python train.py --seq_len=512 --steps=5536 --dataset="wikipedia_en"
Below are experts of layer 10 (counted from 0) of a mixture-of-experts language model. Rows are named router (the router's row for the expert), up (a neuron's input weights, with its number) and show model dimensions 0-255. Each number is 500 + 50 x the weight over its row's rms, rounded and kept within 0 to 999. Numbers have three digits each.
Before each expert's rows: "gets" lists some tokens that make up at least twice as much of what it gets as of all text. This comes from a sample of Wikipedia text that the model never trained on. Tokens count by the router's weight.

# expert 32
gets: " 0", " 1", " 2", " 4", " 3", " one"
router:464540419490508404494580569469517522540513475532497543606509525504437475490526516526523495573466499495451437546567387499453451472406494394500462452531561556529502454434532486566487435451485513506477479390479442584454429402580515433514507556416498450414518520545377533504473470580577557491437419498517499456449499438494506537539563387517499531461485504510630431543531486488443419502495512538484503509538500487399466557417458509386576526480505491461492507484460482450543465534409577506535447515517411442452411470430484447478457590523446536566508565564414507466506496490480550457583542531502573535463437518396535561471508487575552531491477493508553448554576467519537456595458551495437586468474511522538472471487538546577531487430476434455445505478529425552624540491489607
up0:550432528531563438526523551539404446649510504509494456491494509391453446591530481488427472540515510473524614489524559496423499443484511420479503532502420498536527480379540553514391588492497510547599468551516547561493566573498436496557527464493517533447454474562509495548505509550348554438629479527511484390512529545494527513412522464604527472570420477511603440539409527468459476448468550495498476424470497463545465471546425579528495447413525446553447515499545520445532537476514574467525573571466497466495442468520450537450573416507466454478472462500491544508514530434497508545428466426535578499481471431417440537554498618482392523389600543447503485537509488536467470491428521442500453442509499495433582514556482499559461483517468532469441443478554541540517442441499464
up1:473488491566497504490464550517410604462530511459395498554458519417483511513459466527538497453524501513539480472528461504521439509440501494500495500444490540460584416372492484515448484545483422512563480460516489518472537504489509454452535424413516567435567569470601619512497548537483490402515540489583344394432489525587516446464532500513455559419487493492387499619545548526607456539511565468492547557478430559467474559537510528506528462457471515463515400542452418459598489584481474531435522517419552516490541580562506467472510474379409496535362576545549511470555527526468539584547514492520494498444396497505476447487429482556449588553484512411498480468576516530518471436459511524572425591525408508500506501400440452481532545489469482452441440505442535497545502500513535
up2:519564511467465472465497538491515513414532506502514503567499523458435574568538494487469490536435475479446421524496500520506484434508543579559490586451565455552443544478496542504550456519530485508443524434455429512515496465543563551437458486441533494523532450485429498559564442467482559495522502458486531438491455379538543517395488422471524454539450421394479485450447399467502476493492589441541566527529524551401495562527505438504552475484563481537547593478446645427511412563420464483484465541465485564580561489575435513451530513502572393507489498456454366533515502505503414445567474454464506536448538499413546521392529500482585488546513448524523456457575496488457542519540644431621456450448508388523475457536424472488516494498570477552384609433556512490442516533554446
up3:544464485520475527516570478459472552498511451465477589534467635606473434463507557511566507566469525467446372503540464501473433547545523563402462415458561513536362446453628547491553508501481472528529530501529468424511457529500541485542444455570499499485518471505466523458575545433465501553526503490484521529417495480445512482489462480546426509477587465393500540502434506425509451511641486561580444549510403517466518590467430460543370465478474471680552569472564492468462551420530585509465500476485460482480414439481445545471479488465449441510466561499515515549501534513371554546468450469492487424480500498443466489529447456496586450564469437513554597495521536559536496458493436544556570468484452468471464607492467486495419509561606552555506511522504506526461456482434435
up4:435523508468463562431526639454491441531551553641549504497410488528527557547553433412498422549473512453515512479597501543473342577492578469488450410555495441533493495487514484467488462425502555518444510487470583464416432513337505459484602524402507378523455563559489454452458474528465558458460424596557459459484499444466512440510522525502508520402528533572510484561536534425537564431505425533538448511438469533518596460519542531525566532463514474534532495520440480497451428463448570512523530471553484538446574533432462548561523490495483526496481494522553404440460549479447513503502483577496533517533500442523545519526459527475472589419482451501595484512413519584535586533572506545516573518566495446528426485598439482455489554453486510522530477468490513617523591512489524
up5:478505484564481457562491568545456477524505442460527425481493444429479439452432452408550425535527472509487530486530488528492489516458407583512470411606471440498517477534487561450498549536555581501552525397555516472492484440518585496505456496409415460454532457496471528488484511422482427430402476559491513419511494447521521512489569456572460531442502513402587502580526513483533522453528429502391573441481602530565539504636613444375556513430535423524548503411566553454494545571502494532534520551454513515502448537475544512499556545601452510395437554513512366531476579533471519455476472584428441500539484520472527572489478524464491531534475502429575410443568578459513548465557435575475512461439572491429523510491423522541578561457508524481496524601516462559503543520477492
up6:520478500526454490535544519470510476517498459545496553530501534474515507472485492538483528601512510483547504432408502473437526536430562459414553537456545444533569589493485402475546489561533549430398429557596488373483497555485554502500447534502459602451477469507488506497526563495432566433558515539483504454545567491498558542556505492544573535449573586556528525562609555497472517445530488569585424532462540453533505564401460492518435509516483496493510474529457475541527480472498434528554519466563510496439337504467414507468499435512571449480527427592531485436546502571530478430481538527501451463518513602445481525594483514522544493485378484518580606414460544505532471510506539485407422572512554508529585587499526428407407559437480548399458578536465556591463521389503535
up7:460515416512497537560449389591435506468495450498486495467534536510480407504495583464498554600463530425458497515454530533486448569453589506536538481632575556499482506449525498511502521457556532523573462532517431417573532474512436467453604483496433481449520514520491519437513520500490523552487485502540494541517412497449507527550511481459509551582499549387543563524463623489428621511427478530556493442468485558494497632543606508487441523635527490535528472499526481531566557432540583490440581515403576507455483521539505503502646537508366524490475523577505533528545467465541478456536507478473413539557465548555496567523467504507484456511558385511468430498520506550515509488488600532425564596468478488474470668501479431481555456445506493487548422567483512494466560495461453
up8:466466484493484472471490558505500503453445530492527459570434531408488512465493445454556444501476541461428493480628522480473569587502507545466493478473512380502503501474559578548518544472450429509511507467508491383591391496490462486400484514546485523553527520564446556479400574534440581465523427474548512547504449529516517505459577581387476497470514452488506382530573479397392469544547586570504474530493544537462561505570504455535495509460508484435663603523535546375482396500496451551500368392533516492483607447512440533476476473523549478452438472597520401512527439469515469518532469511538586439555476491540437600524507424478430511504586546458482503548526454477480467535469445487422507543515500464540452468556535473558436525450467467403467516521516498578503516446526527
up9:510507534471520528511458601492511496512554570514447530544523513384518449454474528546485387555517475477436452475467531497499408483376480522525392517538595496530481512518462502548488519447463492500472574523509404602583464467461440563559534502608561481496562526525433430446462457527582453554481557566597498506459539414565517458487474544464444431429577463447370383548550495488560467536479483492567564520521432549573499476520490524550480506453554504454440426513401461499501572508547543531492478439529504509471476483463582490575604554523471570510466495447535404561448523446472452491555500550401455447450446509444381394494529440590517491531510448429594420462446464527422524578524532467510539574509502585485509535533612546517536581516530473454579517461528479486490484516494527
up10:467478441518466443440478552648645432559466443488577552435468503520492460525531551459481467589435457480496473447469438570481535521406512483452404543489516521537501498417587513525557522424577415471438540512493585517516540481523479574430549490470536550443515581483531495483473583473470487531460420482512500512578481571490466465507578477454528530542516503485527541463560526426410493485573463592529485497573471527475565539502439553477428565523510487392584627530652529558486563506464503529551552510485495547462400451573541559531543473614567575423531518559540575495537448462484466415492522438475509533545468558534451519497427549490503461452437515475571438434520495544498439515544433603454539490586456541532500476522523441482415573483498517533527461494427573566481446558453492
up11:500444546537506440469493578531522504510417449524546474455470569446374524528436530543417353603544517425560480480574427466438472555452500460596507445472369504534483511504554545582468437500494591537486572488525500485556527497512503438443538493494506502406388511504473562457451513447514561477472471566501494504474536465465504518543490584560585498503463429474545484458528433441545431463501452576454486556482525418579518630552506514496524460569480615578489423450569491486552550478519525496515420476582597472509493506538473485491480573372580528494488518472498519431506510536465484495439521539503389524552490419437467544492559462544553476433472451532602500548440471563518516515562432424503469536411512493564513447466480531478477496528532400478462446563472447372511580455566534
up12:440467457529558542476496531496485545495484543436410595510471432624410523488456489424485555615458471465450504485448504558491448446497385492417517449511501478524449455457517502581492437637582403469451449504462466441518552512515506573536529417534451426583594507548465458491526416524541537535477465527425532534430468504492484530550426496556428417472504461446550530438514470436571500476571422444535422542519495461561594474493511500451590439497408521550524469544567493436506473587521554592518480562503488435508511388424446388497580538558520457479547533572538514454528484614463431470490377493547519511456467509463501486582418461413532554536498541450504446462505496510491465436420499525412530421464534505533499478473542528495466555383472515409471492479510553461469499497524504
up13:493511423525491542473490466452467436519501457551465470474480473440463624468448502461585486472532469481492495527417522604448430552607532493545611583497474500493520514525485519539534541418514504512644569492551445455408584547468508574461499432525488471447427495565504539522502463469527511531505512523608541564419512443417441440425486430517491464440507592529572525430441504483551486527509507593408583454473495416468498510523456514480478485465554495427482438524513511517468465509353476545525469543544532520496506517487482548508509553443575500493593427470517482373510456571462531517576439501487497520468509579509548542570514525529536529529505480469496458588543476648499413541500508480365462597582602464490402504487523586601484545477526483553502491482532488436604401456468516
up14:601507531556441506475461473531494514539508505462479541454403506498437456453586541591518472542456473562450454474620522498520431480438446488443513528409499510520491572482536442475547544480470445543570472491486567474477441568530435496547407501450479445470565544576360455541480526488495494518472458496508487404474453505543472426507594585507486528470547459433582525453517558466507485607449500495495448448463435475610441492437536470546460525575441509496463541559413431550542420429471429534474542485447616516439460577568468430414591508514544471466460454530453446534481528525466525505512498538546559523540495558498481497466494467490548393469427502482483495530600429464520542525518489554475531571535418486459408416459600461546507560477466511397464531680500482564513477528579592
up15:483423455452466464488529583482428528542526534490429485505522608523546529515548427564507382577445461566511473470552532492521452549472473505474406453469551449571504549452518524406520429414473497534498557426453453513455565548566562477495532476442523474471480560519372640484541515525532422531469534532517497558498559471472492485372501444451424523450500532522468544433507562477516592447551531529511475536509482603454474439492506464490577467509532397542564498400469457508438515505531518445417448438542493493508435395501475486542490414471471482548373480479407455528391563490496400424465473437470465417419531558472439437563507534490402511452545494545542389489463465518557532466458530479490543599496545483421495423519468488475462433491470427487502486428527496485529601565551448
up16:460454516522436395504458521402460558427529542571449534483486430449459434446463545490456525485470466520560507448461502467506433521489453466488481441414428513494473546477503474490539577515428476447478545537486546474582499536584458410478463527478440444471519529444498442444536493480492378537530447488460526492506467501625513464422487499486457385440492386516607468532513531467483418504428494526508481540513476542508531487252545447485539533490405461453443549463548513433543399491475465501524509448487545522525535499526577611498481539477371520450420509468585472519511455473566456486474517516566441503536423545496455484533465510520567584522554528446634467440625524571545498629493527501558499510588543520443469468523502517516565488514534449481406530476530466488565499466448494

# expert 7
gets: " to", " would", "s", " can", " will", " may"
router:435497479543504477442546458481459500557463456570531594554474485442513544494406481609524476540467484451450496516532456485514522451534542415439422496533545592540523440543591472505506533565550580549465389485536491541354351415526558503483567477485510449443540600489518526545586602516490516517436545437512521478538470450444426607534527451554530561519501499485566480513536552504502494531492419520560542469545447471491454547417563541525518488501452587452463542541421511404471482531522506486509520492547450515395496497465476456609456541651316545533518582464570489484518489576520525564570514479553611499493521437432495648451485476557488451520559436569540462548523428489539515551463494468541541474468477481502425575465556482483457503511452470484532499499489476487498467496526473
up1:510467480424552463454422497436459504456536509545513564441516499521452472612440607513445491477392496455432452575456428538460506492477469444540485475563495513604548424447505547486547528531633454553564457503468424552490476420430510495473457508576488461554533489533538547554540422541455577500520396493466463526476493514548532605513538586512491458532522493538470521478528537475549409479525403550454521473411439434545475477478452473481556438524529504584495469479405449531357464529380507505472585416482561583413554414478592462520436492481479517467514430519483563511478541506427499523555510547619431477409497484441514456497536559473489516439466459501451454483468498581518535499476494519550514497514396456448448507481606502491493478403407583560454483495361483554549463514484498
up2:519525495488514544577534526452477530487493402446498503488449625524506464455368558464507511501473601461430558415573615518577453516534529474453522632514493590551493481499518489482520444434433469521454521555526554476458551472482519489502486544468546501495521543517441519534527482529518427516436534480503538543559492453531390469574505473420495594606507441476478446487518490455477458524502488548423607574520534442409531528437509485478543589489431382560562473508543593466439528541480452464458491513557544582513501459554520497518438534470530557549592424534477471561554524509442530589549560451551459606430475525443494526395471540500446498556459570424471593570558470524475518471434505487464421596495523450515433521497553411436471448412463521515427414509411440459485558534460433
up3:421514462425551430560536529376449504458422427417500500521494477450474544453462538469519507459514487512458465558530484542471562607476530454424407531429519513488479409618502439579423486522450521544545502476470549436433574517512538491462466540436490513494554503490446468468534462477510462550498507492584448497532450569504565521658611472570565471452487476511531541544444512460461442457388500478485502424550498483616474559416501445481562500465575454453462515517498472388426479476515497448440439510498584530424475436492519534504512474491470468552476491497487540527457513395422530500526511416552603468470511522509558516523492477480543397488562430562574509504458497504474540580573432458578539592491619534579535460512534450475425415415547522457500515536449507535420547592513601
up4:480395537472455513495537556493475467465589461513478505493536549389458494535409546562504420593482563460578521439505507512521550498459511492542527556494588539421543441552498512482458509512502594509500492495480473468432536460490447449434431387466571488456453543562496513490492437496567527490527450386473479434661487497435528491477541447470512543447523627509408494444446481472528466570581512489342455602494490461532508411510467501530428506344486505492477527529414470512513532530497441515456445526517495476526490552515469493472417495530423464508511515472433503533498540420542559566617403489500530444575475476518479518453568562564596558485525527461521506464537547626548439477569526502465459449532532481493547486443578582467338473477554530486528532508430576493445511472507539
up5:529540496502502524475621558455479482444479485424512444465618486479460572549549516519475487535462456581457542477538459576509583463469481558546439499469526532520495485473577446567553461502532585535528415564386459555492568487529412570454523470469446572551456487456510490561502458529493662524516567461465562494445518547497499488486477439551515444458488529536559499510532611451443510518470580497582559498501524485439513506515421468509555422462498572520483500439449481484490568480528451345515560572515523445547422478511640477572421415473578512482476525517461559567482534467487540486541502524602484505550481409508489543526521459509511588540493538456527508486545418474512485409383443542440524525473435488582486564615529437385585472475493505478435530567421503531531427448411533
up6:581510420559470445551560462502492427580471462477504440417522514522574533513453429492495537509538475466446586506526492538499568413454523493505534512376472566475457482627565549495427541535496491529492492567596509516501578457633524548512494519463512550541597477491443569636518560555552514530513522543411422567480523521487488503464468440530541531480476464442487617546439512495448497553535413488592516507546450493454408451488469509559491529463469519544513546516434457462479520475487506530530512441454439431497495495422477486528482525416552567527447548516461584553481503455548470588533524490485464452421494539565376544436484533504470561514439536520502492399458579510456562469494502500386516488481482515525600477582572530558503476506443539409418663623537496540492447602519511
up7:512567526400530529484461459565485517452504474452466545464496423423545496563406518528498399491506483488490490520482478489504509421603460389576471486587516504465470493512504519509420519506478583483536443484437487408406485578547423372552527511506485473527605578516528532463518601506557626430512487467437577478476457565405450484483464471524531518557458475552420469524495420482429518424491558480511495427473544454598514543521491459471413481452474425354535487507541561462435507419540507465502486466494533421575466503519579504610428544438527438506516457487492464483512473508491531558553568504491460491451496420510467528406497568586545577439372522500484486424501474513535530470534490562534558491447450487419443553494481542530466521537491511453564440571443485389474584409458418
up8:508498481537595519421479473545498530505525479442512449578498585494468526538507471525513508512528520511522503502499520541595551529415535491499399501413421488494477500640460520535475446493571487429541403519462549596449503517564496496534459461482523486584544421499510469488478527438463521524535522465603541455531476583475494500461524464551597495520499446494523560402530471505514558534543506505488534448513580449380440521451476562516544503509519619439565457481503605413528619437430469473581433525493509492531447532411444446417590564550449486499532498469476482539511532470584527440476528535512521579531501411536520519552461615618509410464502590510471477452448528494498568627548491559528602479489439456458401470483398475540510515473564471542452389525464596562569545492430487
up9:469487502519508448471581548442576552456452467494547552451483494499492584550515490477462482498570540465601514530504508442469492351453540386523525525492518476460536513464480517462481539523448513481509488470475463451579586497552511486401598540579568445558534568547541604487405565479558468518416553481518482424460554426600481537496540481492585328498444520436472384530433491484502497433452391393646541501465446478542438474538456565428390477520609441484496646504554521472489476436485581445436437463546496520525537507409454525574527478450495491537519503548573519535593537507496474534532517452461514538535492463548510467558530495506583478443554500455468510490564493476461453438479440492479432492563405490498456599491542491555498508507503486514531462535510580501522524493430449
up10:421539539482458509388551492463485397481548455428533573494543478452493595495472522531506492541537476522451418490435493531521539528463539556613552481487597558526520630559511502526501534577495504561514447483478464533403527422470509502486536516468534501468593500571516455505433486455543492547407510425439514430480510516500508478435452469524610506456420457497513487422484503395504456539443506535502458435542534429547561521456475559585539459485467561510418495470490598576489564541466529551400501558444462576396517493600456501549441551456491482563509479595501499403456611490483492567560537471626433462500467491601567448531547529566519585615523453574528498497547492460463536523504478480504509511530508483582531528476490506505480414464584572435352472539496534563514502543431434
up11:462513475527487572450523508497549491536474505443468575474465473432537450490512518477536444554623483646480545486428529420535557461405582456551539518487529542502443522556453441510445439476474492537472405470533481556486445470509579632503387459469543477523528506523391421443508444443547487555539484474582512563482480436474403565485505549585545430455503527482528397475529548397576554517532429412570388508518426396494447497443492586423559430473484491475503523497485460484513500550538525495492519545450548499482484481511593576531485527550428527506532507453491459547524448492434493532552444459483522493566441509521525507575603467552477541551520440481472508510536467423506514579481409463443509486516628483607409530442529491512431461487353607510491557508477537539504531547429481
up12:525544567451546439531525546547429499500401486443479584544479521481597509495443400488475440499469417482535570467455401561489544536500525547468436581491479546515476533465523432601587421562431562540461498412577501476500477403564432545461418543608524548483507519569520447469499451490458527579401480502602469538570547454585503465470461561598518562467498451476497429506576408436520486525464431540535550443532504443415557530551505569466575473519504539472574543435570513508443431530460442468511565500429481440484598511508506447494540584607478450524505369471518540470515449511501465469576450517489549448485501462488460454494431538523460410467585498493504515438420487451477484448511453433539584522458460547457563443568480458525480505505471458553419489521481552511540470578621538
up13:529550492526511558555590501587468535523401481514552418535519411473434554482614439513444553466558468468476493403545503556579489531506489431455431515543468506462547540510586549510589532524540546495469531530565505588506538495444566478570492493439558451517527519480534452529490496623547461505541417567418639480555479453466464500524364403475515559509472595462521505500435602534559498512540490587523514505537543470493545434491521509429529564556507498516559505516484632506488563526411560424529497566405477450545496457505489480541520479472544506512453460491454519580479472556424603537608479487443506539474526461504452602547500560576399473503629526496439404521544502479550529507526465506470619502533530473508441488496510473539427555507554562527457529503477613532447430465553483
up14:548610482460391536483456450506511522593485497429439523528488543491523505487519564488514463495468465498518528492414606615528506504519522544586549557497406491490490449557480471373499472512506491506480383454484492516607482501579495537539454527471507473492505460465396504524542545583505632532489540495553519558584412468472576559423419412528422520493418581479492442533500614476390543492472491525502473506542452517426433534464446520539517475543459504455467498544505526458439453465596545538401541536548596513304541469497567540453412513530497572509476498547453451555562467451455412540482543480455399555485407440443494520427578530549520446534501458571510472502478451396511529527457518605498499499479543487485412490519507534506560576475505508557515527475523483448464451507497546
up15:513477445510536579473630525486556469467458547512484498485494444431557564580476418435428513535503462473499494530498524505509476491453508510581459547454511481657457469587591478528412498455547600503542482545547444407460507499572535492434454479515498476532522548547496480442369459565538499494439523518450524463549461427470502495452472496457458527478441530546472502400614503480439474491482488512439503477475464446506519599504525483474509545525419501496475548483500526451504471467519448539614572490524530536486651519427560479453506472521566542542489470544550473564518450530452498482542507612538409549571429540521434519498492502552568580423529556514513554460590339566502489380377528537467548422425502645561492552443519525532543565567468496562533470535493467501435494487475550
up16:446506563539424514452556488452474448460486546498536439437523538486552507523473518538521431497541498471475517600545509503473483474498482499562433505444466507531463567452516465563484431503543565524487452563546467510466518498480513461417534581456568545511559509530412493541521536525498566517509545479482483478524494380456526502447584431470479508516445497502447444480589493611540521532450560533599500494474562590508551481477403545570506419445512461524508553507438581498409468438527578523569594583428544562553548474510385500445482504521522552447482462448514522447394456571493615492449473596487594440396499474568466526461458553466442516465451466404502442487408549561576542443502583469556524432594515529536514506429476473510450438555402484520402553433530507450530423631611461
up17:543505439454463501452537404588459555566444480532529510466374462495421550475425539503476455523444522382552519502455385596535453446417515478434491428529492516438532500553611534495514469462430564513511533552496517524520539485538510485515502578489414516506564468575406617516430401489594597542514455510448534532522547543541518581480468483421584452505473505485425564525441515533473494383527469417483402532505483437471480469480495455563522443536509576483437531531451482516497516558468470535501474513495498518553530457544554549486539550556515577525513474533645525495508501520552416493503481538548481447582563382442488497448473555418438592479424595519479449571425518536514492549563534400535465461601381421479501471478537485522484485477431469525512537556588526548523482512496549

# expert 34
gets: " he", " He", " was", " it", " she", " who"
router:510564484587515384492585511502474507562444492546506577542528493415433435481439448504492433580466455503487461499483438456499491456596571464433450487522562507480480469538554474498449475511545470585474498525489483558447448435486504476533512619479609447498503613529554585464517529576480634460372499436482527515449461495515469512479549523473403539543510474534600470486503501480544425490407498551546569475590461509471439473455560615512598529533531561469477501543506497422577534537456557579522461481550450466480424454522525475572442545619422463542505540466481454484503456529540498578534494465550569457450533360438537467435466458472498478504484509521576460484484493598547509563455552615485506442497518481495319505464474568529506511482451481451510481523463398557457509497564491
up1:574446450553495426476568580476588511504512457417550470529578556448543571546430577464480605499464457484588521563488495522423487453488585496527371471492522479461458541490450502488458517462512477502526524463491482525493438512465496534462534469458497459446557521516509609536609454424406526447553576527547567457543478465563458493527479435439465531491552578543492523446479561485546480526524479598500536612521567499543430424531497483570607473532474466415580454482546438466501450448496450575532504488459476579460419507492499455490475529495482540505477506452558515481568544382598535514537561613529437445425512459550434453478491515533495451397359564409464513524504502568536535426516422515549480606511494457475417447436522626512546559530460452450580488477545474563493468474488555
up2:500486566583554611473495485595574417520549633537512477517497425444471468409491467411427458480487444577530452462466477491537475528573441561521504531529490540434465445541559543595493506586527456613539493683536515514436511429454434541453602469519456414386584558491440510457546407486585491503449481468481606593543514465451517547555462493528588497558462484459487508511497518471432533518490493547427513440455508536518513582487507405409555445481406538517533573531513475532526420488500563519517497423562501490484474506431486503509423525520546431536460483566479495501545465424513485477551475468491456535475440482441490502530500564376416540565571424517544464507473541485529481479516488494468501358522499480472512555453626514560542604519518485500432445492488463485533485495521502
up3:530503519538533542498492539524514508471512572668509492533493552550461448523519504496532478670543528458416497578462504460464489377446536604546616513438526607525468533531543457424531495531492560570583525467523453475547507542553613518410527494397479445490486560558554406502570470449484420487480577476521465501464562514481501485507448533423485624477493483472475448425550475569452571484488492526443489509470462480565532422471543408432493349524546553523495498518480547508587576498516479474432548513555480531484461379456569497573504536511449586539593558440521530576501519542553546546580448466488461460524566511491482496466548515503516503518568606403511535503568521481516536460540536392487537507438488563484450422550498576470510571558511594524511565497495489516496506523552483
up4:485527535561453571540516462469538419498503440524567486536521467507511527528448479433513450508516444457497434501434495521570442538627548520451534560513512550493455514392518521533630511553447470536557560479479483426430453443554458419419555573557612564501448437487525497509465480470524504445596467579481537527545484534490511478450523463398557532546475486500505583343491516453524515549543509545471526509510431481492510550529562406512462561498459507562449494450510519475481410422438458566527482420515446540484520411414547446431507614568499393468484507494537493428500456544501592453476545498489474525500482582473355465585427550574563531562534547493555424527468527589479564500456557490487509431554442408521523524526484473600587523505456532388506522576506501464523544501524403
up5:476571494553517485470517443509520557484412522448613691537494429486516530404392441513568510535516425480493496560447485503555464545544524532516478490493464507453591503455545557603512462515577488454491505430544519382515458477488423438472441489599574435521521506528562438479428526486472562488526453396426536497551564488581425477442473493560468497418510427553428527551546484512463448488455467519458538446447523474530481498550477522495461452457483510499535486518481489499443539445552476585556438475530506579512439520538551480493445594479501464519446556592442438505488465463418487502537421566469558513550492443512544532514572545498528524476392506445488461496466498411427557503559608493404389481450508429445491487415461550482470525548497535469565595569512500534343449527545575
up6:425397544534402502487524472590471581530490471538526527515524455497417533505477511450427478520467525464479589425553589464500585511483418445503447582502484441471490527531506446562456505545507471563427578455544449541440562553403527510411417596432582489483516572465517491584555539491320458432522571519540581538463402393457472494489521402513532562464513401516477486510390463490528535479438456551451459436621519437496553467475462534515473475483427501564479584439548555532467569479434533526460502441527510582470494464537497482444528519489510490550469489492491575504528451537454417505518454526480468528441509419533453497550418470493488466579498494529620469510516453530546583546449561480385478473469480495566478488519611439441510500545465476531589532481471445470548477527551576
up7:619493462560590466563509536550474603519558589426567568568503475474530532444426510465507477502491441469546484431384553507491571584565504456567458495499530452484546469544498425452453489481537591505448540521456510541539570427476454531506387439438410549453591500521464379483535519517530547452618454521432487415541503516603490595588497478545533456517586491466469477534573524477422434390438462513475555468499524506509527500576453582513514469426390497416507494555471514482544443497577547507483494445541550596498504426530520457521404497512491512633488498432531481452498530497479459606449469550590449486461508484459535588463410536477484527543502579469478446505495522524474581457480498506543479551497467553530431568471506505536453532544592533535510521551495509545594561554526440
up8:531523419552593470614496489470517487510484518451486527427575472588438603540479489573446427529530446592567544561457403605446490546416497379452528507513512481559514547541453451471448473600524457590538540489514463584588476407479497535501492528416489537515530501422540517435510491547461566535523527520568543560517540554501580477538440447521513531470507544545505438501492443394541451578545553523516552479594487529556524546481556518462559473549505497424509483471563493524512584587536522460411455527432530484487582557431417507560441542462437457433542460554540546539533479405520494451545528462515539483420470501466524471439535464494568496489514512540471506515480450554516551473453675465357566571451448547495485423558413510488522499473482532429501450536395462520560534519525534
up9:428510501509491433512583469532485517538535441447476524405498478504557486609520512481555476521451510509511573523499438576471434514568547473529562502571475502450533550596474557477510599495508496588443545538618549484481571508523565501515435501447488569499506422533484573379439563439582500459578499508497439421418490427443517527496474516442440499530386408503542514468582502501454450484525476417425552525430511468536522510502445501452528498425490426581520415586432457564451551533479449562568541505480536476509584440576421435582479561460474479524512582507435449513498461434434583410451519460519501538530483481554589485356515525453621423478517448520491526538519558524539462519531466471421458507515510456442491430498515514536647503455541545480494437524478564577520413501488568
up10:501464563432535482533455545455492571503481553531514468587494470340553538482492508451492529448512469461524542609478377431411498475523559441497515530549544513530440526435441318525520497494467521428410507480505480449420524489494595497489491528450509403460492478537539501476478447511373572474507542522552566590505459566467469516450399469459560467513481508443529533564527514529467509516523473550503407409595525480540574568590524475543514387498496618515604414565542522447462527581453529468462493427493557627501443498550443528471548522479466472455441523456508551534574570451459414470528412505463558539514515510604483523465564562541514560463512573522513458574559526478599537505528524508506514512489369555579509522557477552515519490422487525446507453517478488535516517497488458
up11:498520453465439540437563490513492490429510545549551439494461538517455610466462499517409488451532536538474580445521612516537455538418554428571472519596508486598409514491464530518553508463511482544534528535515556485469516515510503509524606498454507479419428535502574480534655409470526552518525503492520470705564434510558473591437530536403488491529448504571468561499453479597559527529449550481530528514557469553476475522517480557441453559384482546414488563470494480472570589490465470576449436568513493539530510609465522457582492533607614437523433502535534535492503526497489375524548492554527458500506452408510516524499419494452442475587462491461491455393520488492487485524537488585506469513485476540528477541417536428523578487488513510515494547563497470409515476602469560
up12:531483533516579519536485669502492531525439650524578508459595569422498426499537472381533430518570533434531547440461518555471545486519523534446520508448619489462493499511418427502504473528450635518454481506376476471463484441498446463447470555448554526477457522446516495550439441536573541515485611552496469556478495482519527487488460612507470522559520428550494404463640404478421429531545591527537591499487530550560491569482518510535506421467448491473528506486538487453513541468531465505433446506494579483468417554411461493490484552512522524554504524459487575530463467499531418529569504481482485527500410486549500448440558389555470502475469391462462463528465495482526474421439578513526535480502491416579484431449431496487466492538525601478575529452447499563517422565483484
up13:429518417496535518514481523459442496421551532546393577508532533493472546485532546527412591498507504466505556455495550415505518481521495394542531473544468531544524478468417415531505566529435441460533495487508396444433563496433507471573412458560501422449418460513505533470512598471532497538442437482447499500581542531485612553508455505548517478509456527511528497587434584614519513614494492463494553461469519486505528453391472460489539478476510571430490504566420485422524443492585509544545462436460542560507564420511526444580507519505501428509494536508462507477411526466521464435387465470435520456494558562503483436391570536454468465473549477438484525631401413468434627456536490493501419358482557544524457531482436456458512557442593514434476473446532482551519476507545536
up14:552603521497560514602539511398488539482593430506490422485466602463521528492549546518556487551448443534369493486453471582448513521525488473499494545550542471490667572443463394514466485540475465623492466468540547439525456459631507586487517486518420442526526377494575552591460410468446503388489607541542556496461493492552554504512403498406515515566434453503408463506560412453464498501427534509450531521593557530457491546452474443536602526448462512513507462534509512633476521556464530547563457530448497524484496576541463539481541527493519537521477469512488549506423506442446464522488510447546495499471535448498537471469566568441437441438509584496505547439530485514528586583484532550510445507475468416557423505489487529486484507464527552477449522497582450521413494497570547
up15:501534455489529542495524505499579492443435439488412572411541498561473465471540492476450595511511594486496451527390543472545450488508468445519481467463528439478495446472532431463425516478429528475475464491489464459532466488534493533342435516506524478502542563493509467390587493490472513514544506517504583485495432505511413486445460483577551435469513535605464509519480464488634496461454511423474536409508511558394566445366523439508536528402518433549496491483531429500438424593535634556504536439430479486559509460517495604524464533429480517469389498487469458605442540425520457527489564532507475518523428516551470483507549635461414480441393461541538476517550534554453462596444602503597544563463496458512535548523475512578502496507486462461386536552461497513504502455447527
up16:542483522507441536440544549472456630542533555515560487543460499472472451439468570422523541462519509495508527502543480512497498474485592528486363516514600441504538405490544456554501489460486532460581452518495555502458521447497584366490506540474533480599478485471573511479517424505418509459555399509508502510476503519447531452417474444513599568427477580515519501519596464499514477481530476512449410548475494570490511602522521491445526538493519536500516471462572652469579430523488611471481483461471488442529452462495483581518464486544507345508487434506389470514530504496530496538504496498568468485466457482574487530447461449577449394516444469499521506577439502409455494541448469535464469599619537552344524459486502566510504459505541627572421508538442438492468502540538602
up17:555449509427540459480480588432616482449518441500619572467485456496502500517449532477548518568426519529577570466501568516465573554551523423520471499469491519441517446482552542455514470444517544461522625532614422516466509533420595506473513508500542534453509569550588501418500487467509487420466544550610570521463485552544505540463454436512426421471566594483598569606403480427478480516436568531487433477562497549476453487455506466548470456501556450485474601635483547533562472456515495419481477448462492430480496550499509545499529514532549553473516422460553583458485424571546547507507475515565495571462514466536560423513522461482463538513470455542491530509509447429528508555434505484469434389506527524433404474483505516559531551498479526575518527603501573625540428497383540